config.toml
num_hidden_layers = 8
hidden_size = 320
n_experts = 24
experts_per_token = 4
d_expert = 112
d_shared_expert = 0
hidden_act = "swiglu"
moe_layers = [0, 1, 2, 3, 4, 5, 6, 7]
router_score = "softmax"
normalize_top_k = false
routed_scale = 2.76
balance_loss = 0.00457
balance_bias = false
init_std_router = 0.0277
lr_router = 0.000586
vocab_size = 8192
norm = "rmsnorm"
norm_eps = 1e-07
tie_word_embeddings = false
optimizer = "muon_variant"
learning_rate = 0.00306
beta1 = 0.93
batch_tokens = [65536, 131072, 262144, 524288]
max_seq_len = 2048
train_tokens = 764000000
max_steps = 4003
dataset = "wikipedia_en"
Below are experts of layer 4 (counted from 0) of a mixture-of-experts language model. Rows are named router (the router's row for the expert), gate (a neuron's input weights, with its number), up (a neuron's input weights, with its number), down (a neuron's output weights, with its number) and show model dimensions 280-319. Each number is 200 + 20 x the weight over its row's rms, rounded and kept within 0 to 999.
Before each expert's rows: "comes before" lists some tokens at least twice as common just after its tokens as in all text; "gets" lists some tokens that make up at least twice as much of what it gets as of all text. This comes from a sample of Wikipedia text that the model never trained on. Tokens count by the router's weight.

# expert 18
comes before: "\n\n", "\n", " The", " He", " In ", " In"
gets: ".", " |", ":", ",", ";", "s."
router,182,169,181,167,206,212,208,238,203,212,210,181,223,203,220,212,207,188,212,203,166,218,187,219,207,232,210,226,194,192,224,220,176,196,177,202,180,204,157,225
gate0,211,203,213,195,194,199,196,206,180,180,189,186,229,199,208,200,196,174,198,177,195,185,183,193,179,174,198,174,220,205,226,218,175,205,160,224,222,205,205,198
up0,188,198,248,215,194,205,204,192,208,172,184,210,172,205,217,201,181,197,193,251,202,212,173,200,157,192,207,190,226,174,201,199,222,229,182,203,172,216,179,191
down0,222,181,172,164,217,180,212,215,199,238,179,217,197,223,202,204,219,218,194,207,188,188,202,249,191,211,214,241,181,190,213,209,185,227,209,176,166,189,166,223
gate1,184,176,201,212,191,197,199,182,207,200,199,191,207,154,228,186,245,180,232,190,165,184,216,200,210,224,203,221,198,238,174,205,215,208,215,209,228,187,170,183
up1,198,192,235,178,199,199,180,226,198,247,190,195,168,208,174,194,186,235,200,210,187,205,193,226,199,194,180,213,163,139,242,205,201,198,183,209,200,176,205,195
down1,210,199,219,240,189,211,152,210,191,181,226,210,195,218,217,165,200,194,221,214,212,201,168,208,210,185,191,182,223,195,214,194,199,168,171,186,157,237,214,200
gate2,190,214,226,186,176,219,184,162,199,188,208,192,182,200,181,222,184,176,215,153,186,232,209,198,204,184,186,212,191,192,220,201,209,190,214,202,193,216,186,187
up2,185,195,207,208,157,240,217,181,204,202,201,192,196,208,165,196,197,171,213,169,159,212,212,207,226,199,218,207,185,204,227,220,205,190,235,187,215,189,141,208
down2,209,183,213,185,206,231,217,177,218,203,218,183,207,199,210,236,196,215,197,187,197,204,199,207,227,214,184,233,195,194,208,195,194,198,178,214,218,174,177,173
gate3,215,223,209,183,207,211,212,183,176,225,218,170,234,219,221,203,213,206,211,170,221,188,178,229,211,223,170,197,214,179,201,194,171,204,175,188,206,203,176,194
up3,208,207,203,253,208,182,222,192,174,178,210,210,196,209,224,230,186,238,211,186,185,218,183,174,191,209,164,235,202,214,179,220,180,199,173,203,200,198,189,183
down3,202,210,221,198,196,197,159,182,167,244,182,191,233,201,151,176,215,213,188,186,222,191,202,197,196,194,193,182,210,199,191,211,241,200,238,185,210,211,206,184
gate4,172,206,175,207,214,191,182,239,220,212,214,188,174,212,210,201,196,224,215,228,228,199,203,170,202,202,194,208,238,203,186,201,171,265,190,180,228,210,196,208
up4,217,181,200,161,212,167,219,196,176,192,241,206,223,206,224,210,164,203,234,184,216,206,188,174,174,198,216,240,233,181,212,230,191,233,197,187,201,199,190,228
down4,167,183,196,252,165,211,205,175,194,185,172,176,187,203,176,176,199,187,156,196,207,237,228,183,215,223,190,203,226,148,193,197,176,208,201,195,157,194,202,195
gate5,210,199,188,182,191,201,223,212,192,186,199,173,189,151,232,214,219,200,192,215,201,174,187,197,181,188,169,166,192,186,210,218,209,192,179,203,193,241,234,213
up5,190,230,195,207,201,198,222,196,155,215,199,191,208,185,235,206,160,168,183,182,173,170,205,189,178,177,222,168,213,243,226,181,190,215,178,230,177,221,213,155
down5,209,198,240,182,228,200,188,188,190,224,188,193,184,214,196,205,195,212,211,219,203,215,203,232,183,188,225,166,217,228,175,206,187,194,230,224,186,186,207,177
gate6,209,178,207,206,209,194,196,231,188,199,213,194,213,201,196,235,208,179,173,196,205,210,219,187,202,203,204,209,203,216,210,241,170,187,212,152,214,209,216,220
up6,204,216,207,211,215,179,198,209,237,211,204,157,246,187,169,195,202,212,215,180,186,208,194,209,175,182,215,199,193,195,210,202,218,162,207,193,207,234,168,184
down6,232,167,204,208,159,203,236,207,191,190,200,189,202,229,197,223,182,213,174,195,203,200,195,221,230,202,203,212,200,216,197,191,191,238,226,235,195,206,209,232
gate7,221,192,192,216,172,176,216,189,177,234,168,217,167,202,186,170,184,190,173,201,205,215,221,203,224,244,187,174,245,152,217,175,192,190,221,202,232,203,210,215
up7,215,172,179,187,201,196,181,216,208,175,216,218,216,175,197,211,235,201,207,167,204,209,198,215,190,152,218,207,174,209,194,230,208,175,170,193,208,193,190,225
down7,203,245,197,164,206,221,190,219,189,199,214,241,193,188,205,171,176,191,182,211,197,204,181,208,203,197,187,203,198,216,206,208,208,220,192,182,179,208,216,186
gate8,205,189,198,184,218,176,226,203,252,207,167,231,211,211,200,203,208,212,201,202,173,222,183,184,211,211,192,200,170,207,194,206,211,190,203,203,174,218,186,190
up8,187,194,188,159,207,225,192,205,197,196,202,187,173,213,210,208,198,181,208,198,197,180,185,198,180,220,196,241,169,178,184,189,207,213,169,238,185,190,201,201
down8,167,208,162,187,207,171,197,184,210,190,162,161,213,203,193,227,186,193,188,199,202,207,212,200,169,196,184,214,197,207,210,240,178,167,197,170,244,225,199,250
gate9,188,228,176,200,212,217,194,179,204,218,240,181,212,180,190,199,207,219,230,225,222,222,209,201,170,229,210,218,208,209,165,220,222,235,190,198,211,214,166,152
up9,176,206,183,213,225,185,232,229,199,215,188,179,201,233,208,225,198,203,229,211,182,197,242,200,191,209,190,172,199,196,184,223,183,189,172,203,233,217,241,211
down9,197,196,209,195,182,199,177,203,198,181,213,224,160,218,206,233,219,215,174,173,207,185,187,206,179,192,165,183,198,181,222,195,236,193,213,202,225,238,180,194
gate10,202,217,194,187,181,211,196,236,208,215,166,225,186,181,175,174,215,195,172,172,201,228,211,192,193,207,226,196,197,157,209,194,190,199,233,184,208,220,180,171
up10,192,201,226,159,214,202,207,219,209,169,187,188,224,192,198,219,191,193,236,191,222,198,191,166,225,181,188,218,175,192,205,192,188,230,206,204,189,185,233,179
down10,205,199,212,186,219,200,202,210,223,184,204,212,214,198,204,200,206,220,207,200,217,193,231,171,191,199,187,190,231,211,173,211,176,205,228,185,180,171,203,207
gate11,209,212,217,214,181,183,186,202,195,212,214,222,206,171,164,224,170,192,214,230,186,211,211,209,210,203,197,198,210,190,183,170,220,190,229,143,234,204,215,189
up11,206,198,196,189,249,217,206,206,180,184,202,179,206,233,213,158,236,188,186,207,205,194,171,178,194,214,190,213,204,236,190,199,184,215,172,213,162,224,189,182
down11,216,179,165,186,213,239,175,198,229,187,224,202,203,222,231,172,174,211,180,211,167,171,207,193,197,222,207,212,191,149,201,165,136,215,188,181,171,219,185,209
gate12,203,206,216,213,212,202,201,197,231,229,208,223,208,157,193,205,203,171,210,196,267,222,228,218,237,187,186,196,218,213,208,204,163,196,178,192,196,182,219,191
up12,172,196,197,147,222,206,178,196,206,204,200,222,210,198,203,213,169,215,244,195,186,209,191,183,198,202,193,199,193,169,199,189,209,212,201,191,203,220,189,237
down12,205,216,198,224,202,197,221,177,178,192,178,180,232,185,172,198,218,173,223,219,163,200,190,204,219,189,197,195,207,245,180,234,190,225,202,230,198,186,228,214
gate13,203,179,192,171,208,236,225,189,225,225,194,179,183,188,186,204,166,208,204,192,224,201,187,158,209,216,244,188,201,190,188,184,153,225,207,216,196,206,189,215
up13,206,183,180,169,231,228,232,188,216,210,210,183,213,184,193,197,203,216,218,191,199,204,197,204,197,200,189,220,197,197,154,223,167,217,206,213,187,236,190,202
down13,161,205,202,203,177,235,238,181,216,188,186,214,207,208,194,177,170,164,194,191,212,221,176,233,171,185,222,205,162,224,170,188,186,206,232,214,218,154,185,233
gate14,216,169,215,220,205,182,192,191,181,193,162,221,213,209,218,194,178,197,194,226,189,160,205,219,176,189,192,209,244,191,225,219,234,188,211,189,230,177,209,222
up14,209,206,189,223,204,184,203,200,208,232,188,212,191,197,194,212,190,204,181,202,203,179,224,184,173,221,196,223,213,196,222,235,212,224,223,180,219,209,185,217
down14,188,172,193,203,199,178,258,180,202,213,235,191,223,199,215,205,208,206,198,195,221,213,219,194,210,221,224,203,157,177,208,217,216,208,212,199,207,163,236,241
gate15,170,238,196,206,181,172,174,253,203,176,200,165,207,208,170,213,153,192,183,199,201,196,179,167,239,200,172,210,178,212,176,176,209,219,207,175,194,189,203,190
up15,220,217,175,209,208,215,219,192,194,200,224,186,223,208,203,193,204,187,155,205,185,195,242,212,186,210,218,185,201,214,163,218,226,174,177,191,237,191,206,222
down15,209,201,199,209,198,213,200,189,173,217,211,200,199,200,184,147,206,211,191,200,216,157,222,200,204,199,201,209,228,192,173,177,193,191,240,164,186,214,170,200
gate16,214,255,192,143,223,178,195,118,214,167,161,216,234,194,216,185,184,201,212,222,208,225,214,205,193,206,205,202,202,187,227,196,193,178,192,223,185,193,211,244
up16,236,175,171,215,219,198,217,221,213,191,212,193,182,206,187,195,233,196,196,183,193,181,181,193,184,187,208,189,207,222,218,225,196,183,224,224,221,192,182,193
down16,192,219,191,177,163,194,229,159,217,204,193,181,207,159,179,185,188,213,203,231,195,244,219,162,224,194,184,184,190,212,224,204,196,204,201,185,195,205,207,209

# expert 23
comes before: " | ", "–", " |", ".", ")", ", "
gets: "2", "3", "4", "0", "1", "5"
router,185,160,166,182,182,188,186,200,216,182,199,174,164,177,182,205,208,216,192,186,212,208,186,171,200,224,233,186,218,171,215,230,191,194,176,211,199,165,196,209
gate0,238,181,196,219,200,214,213,199,187,203,197,185,163,184,209,204,196,198,186,207,209,213,194,170,186,252,214,208,193,219,206,235,201,203,209,179,214,194,241,238
up0,191,199,209,215,240,204,198,215,206,193,259,184,197,192,187,190,185,219,202,171,171,198,181,182,209,190,191,194,180,176,183,226,211,203,175,243,235,246,206,212
down0,207,179,211,194,207,169,201,247,170,216,185,167,194,174,161,210,203,209,197,213,211,187,203,199,215,219,209,179,194,217,222,195,185,228,202,196,193,198,206,215
gate1,209,172,206,208,185,211,218,189,194,191,201,190,199,205,178,200,193,220,173,195,209,143,167,214,200,198,212,185,240,189,184,167,169,165,225,191,209,196,222,202
up1,202,196,223,183,211,196,207,211,181,195,225,198,224,215,213,191,196,170,172,182,207,209,183,214,188,227,227,184,176,235,162,208,163,215,195,201,216,196,176,213
down1,172,196,185,187,193,175,215,219,214,192,209,216,193,193,184,185,186,211,187,192,246,221,193,236,216,204,186,236,211,189,194,183,191,179,196,191,171,174,188,187
gate2,182,174,182,188,184,187,201,221,188,200,241,211,171,193,167,198,194,205,218,237,200,197,170,179,216,190,196,247,217,223,208,180,196,209,208,229,228,232,177,196
up2,177,223,173,185,237,187,195,148,189,217,210,175,164,209,183,173,245,169,204,201,175,215,184,202,214,213,218,193,162,188,222,194,187,189,180,203,181,216,200,218
down2,228,217,183,249,194,187,226,177,196,194,215,198,242,211,226,189,217,207,195,230,218,212,178,171,190,181,205,220,214,226,214,192,202,201,175,182,196,175,203,193
gate3,206,205,180,226,214,220,222,227,215,244,220,216,203,206,217,189,221,233,181,173,225,197,206,191,207,197,165,240,199,180,204,173,159,168,170,199,210,202,205,142
up3,182,200,214,162,182,181,174,198,194,213,215,181,203,193,190,181,203,181,210,204,188,187,191,191,207,183,209,181,219,203,193,213,198,228,179,174,203,201,193,229
down3,193,224,190,201,217,216,228,202,194,201,188,193,197,192,214,198,192,211,198,168,178,204,223,204,213,205,182,211,213,205,200,217,186,196,164,206,185,201,211,203
gate4,207,194,207,174,216,244,188,185,224,257,206,185,190,232,152,192,191,217,204,209,214,234,201,209,212,182,203,212,162,196,208,210,222,202,222,208,190,236,199,270
up4,184,198,169,192,210,217,210,214,228,177,204,204,180,199,178,198,182,190,240,170,211,164,206,185,216,220,206,222,204,201,202,220,215,182,212,194,203,184,233,191
down4,194,205,200,198,235,218,222,183,167,215,221,187,208,195,210,174,219,185,195,210,225,215,200,221,214,168,176,212,209,167,212,202,193,212,192,181,195,171,192,198
gate5,219,204,168,220,238,216,224,207,171,160,214,198,215,208,227,194,220,220,223,230,178,176,226,216,198,210,231,183,233,239,216,226,169,186,222,205,211,216,200,175
up5,187,214,186,234,179,214,200,160,216,215,189,216,210,220,204,193,179,188,176,186,215,245,174,201,211,180,205,200,219,212,204,202,242,214,180,195,172,193,192,206
down5,193,194,192,198,185,199,181,209,204,187,206,199,189,222,203,196,213,159,222,208,198,218,186,181,210,176,223,223,183,201,243,201,188,210,168,248,219,211,223,196
gate6,178,185,168,217,217,191,208,194,226,187,200,186,191,208,218,161,207,187,188,167,200,185,170,199,206,206,197,187,196,200,212,176,227,188,157,272,191,234,207,199
up6,212,194,208,214,193,206,213,231,205,188,195,213,197,205,197,264,207,191,219,180,181,229,196,186,175,157,214,186,218,158,214,182,206,208,193,183,175,199,216,192
down6,196,169,163,195,190,231,200,173,245,181,197,197,193,141,217,145,180,190,222,185,189,183,174,216,207,195,194,214,199,216,178,213,213,192,181,202,184,200,189,201
gate7,185,208,181,160,200,195,174,178,223,202,188,208,193,223,210,178,195,217,197,173,167,191,205,234,166,184,211,214,235,194,173,205,177,187,189,212,216,193,217,147
up7,192,183,199,180,184,213,203,194,190,217,167,188,203,200,218,177,175,228,186,176,193,167,229,206,191,175,204,167,227,191,172,212,194,197,161,213,197,198,178,151
down7,166,213,227,228,227,199,164,229,200,224,190,195,194,186,199,200,205,222,180,180,169,192,193,177,206,194,209,186,202,198,193,185,187,163,177,200,184,178,218,200
gate8,203,193,179,203,212,220,202,175,220,206,189,197,213,194,180,191,230,226,203,194,177,201,197,190,216,198,223,183,184,209,233,181,197,182,216,216,240,202,179,212
up8,180,212,222,175,188,217,228,209,190,186,202,196,182,197,169,168,214,190,177,210,200,189,201,189,171,194,178,223,198,238,181,217,200,189,205,210,202,159,191,176
down8,171,217,125,205,160,216,179,213,194,196,185,179,189,202,241,186,199,186,192,207,181,196,217,184,196,193,194,208,204,183,193,207,231,189,206,172,217,204,196,247
gate9,231,207,200,212,192,178,240,239,227,218,200,188,187,226,172,210,186,189,211,216,195,172,211,149,216,199,195,219,235,180,187,173,197,227,212,174,167,185,188,202
up9,185,150,221,239,207,208,191,210,183,245,194,182,206,210,188,202,196,183,182,221,199,173,187,204,193,176,195,195,207,193,205,195,236,207,178,156,184,216,198,169
down9,192,220,189,173,193,178,250,219,200,194,222,200,199,187,211,200,191,205,214,229,195,211,208,214,226,197,185,199,212,179,216,171,224,212,188,251,169,187,202,210
gate10,187,241,216,196,216,204,186,196,232,182,222,195,190,218,219,195,192,199,213,179,200,190,180,181,187,222,201,202,200,241,205,220,159,188,218,205,239,189,216,189
up10,189,209,200,215,201,199,195,203,195,196,209,190,207,213,195,206,215,192,195,217,210,176,175,168,206,221,214,166,201,195,221,222,172,222,213,206,182,218,184,207
down10,215,174,187,197,198,201,199,182,193,179,206,183,164,212,198,234,215,201,212,169,188,190,238,230,216,192,209,222,186,221,168,187,195,183,206,206,193,205,185,187
gate11,188,201,200,212,181,202,201,203,189,214,197,240,226,215,152,142,217,213,201,211,215,177,239,200,194,188,182,225,203,219,205,183,186,186,204,204,216,210,198,186
up11,201,220,181,186,168,162,187,181,224,215,191,181,210,204,208,239,201,187,214,180,202,213,196,240,198,197,229,170,182,208,203,195,194,240,203,202,202,170,198,213
down11,211,189,202,198,188,214,178,189,203,213,202,238,214,187,226,230,186,192,219,194,196,219,159,178,186,197,200,184,169,203,191,179,212,179,218,204,206,235,188,210
gate12,188,213,203,191,191,202,210,251,186,185,214,222,212,151,197,203,228,228,210,153,200,167,207,206,205,189,211,175,220,216,218,195,210,182,206,182,214,186,198,210
up12,162,218,207,195,181,212,207,221,198,173,206,199,195,199,180,203,213,211,232,180,221,176,226,225,217,199,230,182,195,230,226,191,193,195,192,178,207,196,171,202
down12,220,214,196,178,197,196,194,190,195,164,167,164,195,205,218,210,202,219,172,186,192,202,200,173,202,210,196,225,209,184,189,230,214,226,229,223,210,198,188,198
gate13,212,206,179,211,174,235,229,196,205,203,211,224,198,206,215,194,208,210,208,201,214,190,213,241,235,204,203,190,167,196,176,197,223,162,192,184,183,202,200,234
up13,216,186,187,192,231,193,230,196,183,199,190,198,206,205,193,197,201,190,184,194,215,186,182,215,193,204,184,224,235,209,192,167,198,197,207,184,204,211,219,206
down13,164,214,202,185,196,157,186,154,180,211,194,230,197,203,203,174,152,185,204,187,209,207,190,174,170,194,213,215,239,198,234,184,223,205,188,194,197,229,188,208
gate14,234,218,200,226,218,201,190,163,204,216,230,153,185,212,196,185,201,189,239,224,223,215,158,201,229,192,180,201,198,211,196,223,170,202,205,204,217,179,175,187
up14,201,173,217,216,188,196,215,201,217,226,211,164,204,221,173,196,233,200,206,230,224,190,178,221,188,245,175,173,195,207,191,194,195,194,235,171,222,205,204,183
down14,183,208,207,212,205,201,215,221,242,191,200,193,151,187,188,202,223,202,224,196,192,165,222,207,230,217,186,195,194,212,169,181,193,184,202,196,175,189,178,212
gate15,246,210,222,191,219,213,218,173,201,173,144,226,229,211,199,205,186,194,179,189,223,191,197,162,199,194,210,192,200,217,172,231,198,198,214,210,183,211,190,193
up15,193,235,174,174,195,233,199,200,191,230,244,196,162,206,194,205,195,181,240,242,180,199,216,175,234,214,172,245,207,207,193,209,240,238,228,209,206,186,197,239
down15,235,215,207,191,217,210,189,185,206,193,160,196,207,200,209,204,212,190,204,183,216,198,198,188,243,201,216,223,180,213,213,221,209,215,226,232,177,191,192,200
gate16,201,198,204,197,183,199,180,187,209,181,223,223,217,188,210,205,182,236,205,193,194,197,211,214,171,176,205,200,203,183,216,235,211,197,222,175,224,186,206,183
up16,192,210,217,199,201,182,207,229,210,200,175,194,225,208,178,201,210,142,184,185,214,212,176,198,192,221,194,190,209,240,139,195,212,235,173,215,178,205,181,221
down16,213,212,227,231,217,170,212,172,186,169,240,198,214,194,221,221,212,227,228,194,210,195,201,198,158,174,177,181,193,198,177,190,181,203,207,187,182,190,195,152

# expert 11
comes before: "1", "2", "0", "3", "4", "6"
gets: " | ", "–", "-", "1", " ", "2"
router,175,210,174,151,210,215,175,170,233,188,171,198,189,194,193,211,204,178,222,204,192,195,197,172,200,206,210,221,166,172,240,215,184,199,211,202,191,160,192,193
gate0,207,190,224,192,177,191,195,225,194,186,193,196,218,226,192,187,190,181,216,199,200,183,214,198,206,193,236,203,180,223,200,159,184,196,156,215,197,213,220,146
up0,203,180,213,203,200,209,193,194,188,202,195,197,192,189,225,189,223,195,178,258,219,221,204,227,184,233,180,227,210,145,197,208,228,195,234,179,204,193,181,233
down0,216,196,200,202,205,168,185,199,201,190,190,199,201,223,170,199,190,194,213,206,182,143,198,202,209,192,219,186,196,184,211,163,217,217,195,194,211,191,223,187
gate1,208,188,178,190,194,193,183,132,180,216,190,196,204,202,222,220,223,229,170,183,195,192,181,242,191,178,188,198,218,199,201,196,175,195,192,198,171,181,193,197
up1,194,233,185,196,235,185,217,225,176,191,202,194,156,220,174,241,203,189,211,214,197,214,171,144,228,167,215,220,196,165,209,175,195,198,214,214,201,162,199,217
down1,169,175,155,182,213,189,206,252,193,204,216,230,203,221,216,203,207,189,204,196,175,197,189,173,243,223,167,186,202,202,215,201,227,192,206,167,175,192,187,230
gate2,221,201,200,210,198,206,226,194,177,190,206,217,200,214,218,198,244,178,169,198,173,202,210,155,200,210,202,216,218,183,236,200,199,154,203,200,207,182,220,223
up2,199,228,185,189,206,233,222,176,188,224,201,226,188,207,146,148,182,207,220,212,198,195,276,204,203,200,216,208,213,221,204,206,201,185,214,172,189,204,189,200
down2,228,203,169,199,192,209,223,161,226,221,254,180,156,225,195,191,190,168,182,192,223,211,172,184,205,189,194,207,181,213,208,185,209,191,194,226,236,188,227,224
gate3,195,193,189,222,201,180,186,196,220,209,205,202,188,160,236,216,201,191,214,231,228,168,169,193,180,220,199,207,217,173,180,197,187,221,190,177,183,240,209,207
up3,182,198,240,228,204,215,206,209,186,211,230,185,186,169,212,182,198,230,214,178,172,221,191,179,244,212,193,184,159,205,214,188,188,176,223,163,232,204,208,198
down3,197,200,178,196,209,189,207,205,196,208,209,231,215,211,177,187,176,247,191,206,208,192,209,207,242,177,164,216,218,212,198,213,199,174,219,190,211,181,190,166
gate4,189,204,190,195,194,228,230,208,171,186,209,198,218,178,160,230,164,214,197,196,230,191,208,223,189,216,219,233,202,211,192,211,193,203,266,180,200,194,200,203
up4,187,235,192,188,212,186,204,130,214,193,196,204,192,224,210,227,207,196,155,186,176,180,181,223,230,191,195,164,190,185,179,193,191,230,180,175,209,190,204,206
down4,227,200,225,173,193,199,180,227,207,207,178,236,205,204,225,169,175,199,200,181,226,185,189,167,246,196,213,191,153,184,203,190,231,207,234,175,201,189,177,206
gate5,208,198,182,193,203,209,220,178,177,181,197,238,209,214,181,197,202,203,209,184,173,199,190,208,197,196,194,180,184,222,198,196,183,177,213,193,201,241,198,190
up5,193,171,215,183,245,204,221,185,188,158,185,222,213,183,193,207,195,171,202,156,163,214,180,197,224,198,203,188,175,222,209,186,197,189,200,222,193,211,189,219
down5,233,235,195,185,227,225,227,167,177,240,174,200,220,210,174,211,218,173,164,161,153,191,159,189,206,194,199,201,195,191,226,209,175,181,180,198,220,198,209,203
gate6,180,185,220,204,208,179,172,211,210,191,182,253,199,207,193,180,201,185,225,178,180,199,195,196,242,180,220,168,188,186,190,195,183,236,232,215,189,207,223,200
up6,217,203,160,229,192,240,193,184,188,209,178,207,209,257,187,200,198,187,226,243,226,244,216,217,173,200,169,227,197,201,219,199,168,176,183,177,209,190,239,195
down6,210,210,206,188,205,232,201,173,193,182,215,158,213,176,220,166,192,214,182,216,225,230,229,191,216,214,185,206,229,210,215,187,196,184,201,184,202,160,188,187
gate7,236,178,212,192,216,187,202,216,189,177,230,220,211,213,208,201,184,188,213,215,222,176,196,239,238,175,212,208,185,205,178,181,206,209,222,197,208,163,193,224
up7,185,231,186,236,193,169,204,204,224,208,218,205,167,213,178,173,248,224,177,199,209,221,224,201,209,179,207,209,192,210,149,173,200,202,210,182,238,209,205,175
down7,190,218,205,190,216,199,184,157,249,188,227,201,166,186,229,183,213,194,186,191,204,219,200,186,199,214,198,219,191,196,201,194,217,185,177,209,219,179,211,202
gate8,191,191,197,215,202,233,226,181,235,207,187,220,243,204,181,239,167,172,205,220,228,221,191,190,172,194,191,199,173,216,198,196,220,185,228,222,228,215,191,214
up8,173,189,162,208,217,201,158,184,224,187,187,208,202,208,217,187,227,216,203,205,221,143,169,172,189,191,204,206,199,202,172,191,208,202,198,208,212,233,206,237
down8,194,237,205,217,238,182,203,202,199,197,232,165,180,223,184,217,182,198,194,219,187,174,189,186,180,136,182,184,186,183,212,188,200,195,198,164,182,158,223,197
gate9,220,181,190,189,217,217,194,204,210,181,217,173,213,239,195,202,202,184,208,197,209,261,190,192,189,216,203,202,188,192,218,192,230,162,140,220,192,186,188,199
up9,234,173,224,207,223,197,246,217,216,216,206,196,210,205,168,207,196,168,193,228,203,212,186,216,223,210,193,199,185,177,189,179,225,180,202,179,201,192,177,203
down9,200,205,165,191,229,178,185,203,192,208,191,195,195,183,200,189,194,207,213,225,199,242,169,213,194,213,238,192,193,202,222,227,196,184,193,209,186,165,197,198
gate10,184,172,191,224,162,169,213,189,196,177,171,170,201,210,202,172,197,218,188,200,241,211,197,206,215,201,182,205,233,199,175,206,249,246,204,215,226,202,145,211
up10,166,166,183,214,176,179,207,203,188,193,213,184,196,207,216,164,204,204,180,182,206,241,191,239,202,207,209,191,243,203,207,182,203,191,205,231,205,225,201,179
down10,168,212,186,191,213,196,198,187,160,227,211,171,154,217,217,197,204,223,209,167,224,203,192,213,203,237,200,232,193,156,180,207,207,210,196,192,213,223,168,203
gate11,219,221,194,213,187,169,207,152,186,188,199,213,175,199,218,219,193,214,200,157,177,200,198,222,209,207,240,200,202,200,191,187,189,169,214,149,176,177,241,195
up11,195,190,189,214,192,209,204,190,206,175,205,216,172,209,232,206,176,218,215,191,203,172,203,194,197,204,215,238,216,231,196,180,196,191,215,165,193,186,188,187
down11,185,229,223,199,187,183,199,206,185,196,197,194,185,197,191,156,195,186,182,210,214,191,208,211,204,136,186,173,201,176,203,219,154,192,210,193,207,166,248,156
gate12,197,223,198,192,209,202,189,195,179,187,196,203,211,192,198,189,232,186,205,199,208,214,182,183,209,190,175,185,212,213,199,207,207,223,187,196,218,218,146,195
up12,204,188,170,158,206,211,200,180,175,184,172,205,242,172,195,218,217,201,200,215,199,171,171,214,187,174,193,191,204,221,204,212,229,199,174,211,213,224,174,208
down12,253,231,226,179,219,196,216,190,190,240,189,205,195,194,202,232,227,201,193,235,202,187,187,147,179,221,181,220,185,184,201,214,162,213,235,181,207,184,204,198
gate13,194,191,235,202,219,229,201,201,193,181,197,186,174,214,199,182,161,173,181,237,216,203,227,196,202,200,211,219,196,166,202,184,263,181,207,208,175,208,181,231
up13,177,195,210,216,177,194,214,186,217,169,204,149,150,225,211,157,213,190,214,246,212,173,208,173,175,233,217,204,201,186,203,186,206,172,224,202,214,197,161,233
down13,195,216,229,225,199,215,171,183,190,179,207,220,194,208,185,221,195,183,184,213,195,172,195,171,197,182,189,208,189,190,211,193,185,198,165,203,153,221,213,207
gate14,228,176,180,211,207,195,200,208,183,220,163,211,203,214,199,212,187,199,216,188,189,203,211,234,233,220,194,199,228,201,203,186,179,187,148,177,200,176,211,223
up14,187,185,213,189,193,193,199,217,139,182,222,191,185,197,198,208,230,210,225,195,183,180,195,230,168,174,194,203,166,223,203,197,205,198,211,214,199,214,180,176
down14,196,235,187,216,186,184,198,238,172,215,209,192,218,222,225,197,198,176,201,214,213,197,240,207,220,204,190,188,212,182,185,187,169,224,205,178,203,203,153,197
gate15,163,209,164,206,195,199,208,207,239,222,198,186,233,195,188,209,157,184,198,211,229,165,187,206,176,209,185,159,214,210,237,241,225,201,204,189,199,191,203,207
up15,208,212,234,173,180,207,223,197,205,161,205,238,188,193,231,199,228,208,204,172,160,223,226,162,231,186,218,221,207,198,230,190,202,200,189,220,207,213,212,221
down15,192,179,213,153,184,201,189,183,163,210,208,198,191,182,207,215,251,187,173,207,162,244,200,184,202,193,215,207,221,200,175,217,184,206,199,186,197,234,203,208
gate16,147,207,184,198,176,214,224,187,212,210,206,196,213,195,231,186,152,194,204,225,203,180,191,206,168,214,195,195,180,221,236,163,171,198,208,203,210,178,193,212
up16,233,167,214,211,193,176,198,231,188,178,213,173,195,181,209,196,199,185,197,206,192,232,203,188,212,157,213,190,205,197,190,177,197,178,188,197,208,196,220,206
down16,221,198,216,189,191,181,243,208,192,210,165,176,228,240,178,205,181,184,228,207,174,227,177,207,186,199,163,182,184,213,204,203,178,229,188,234,190,215,221,238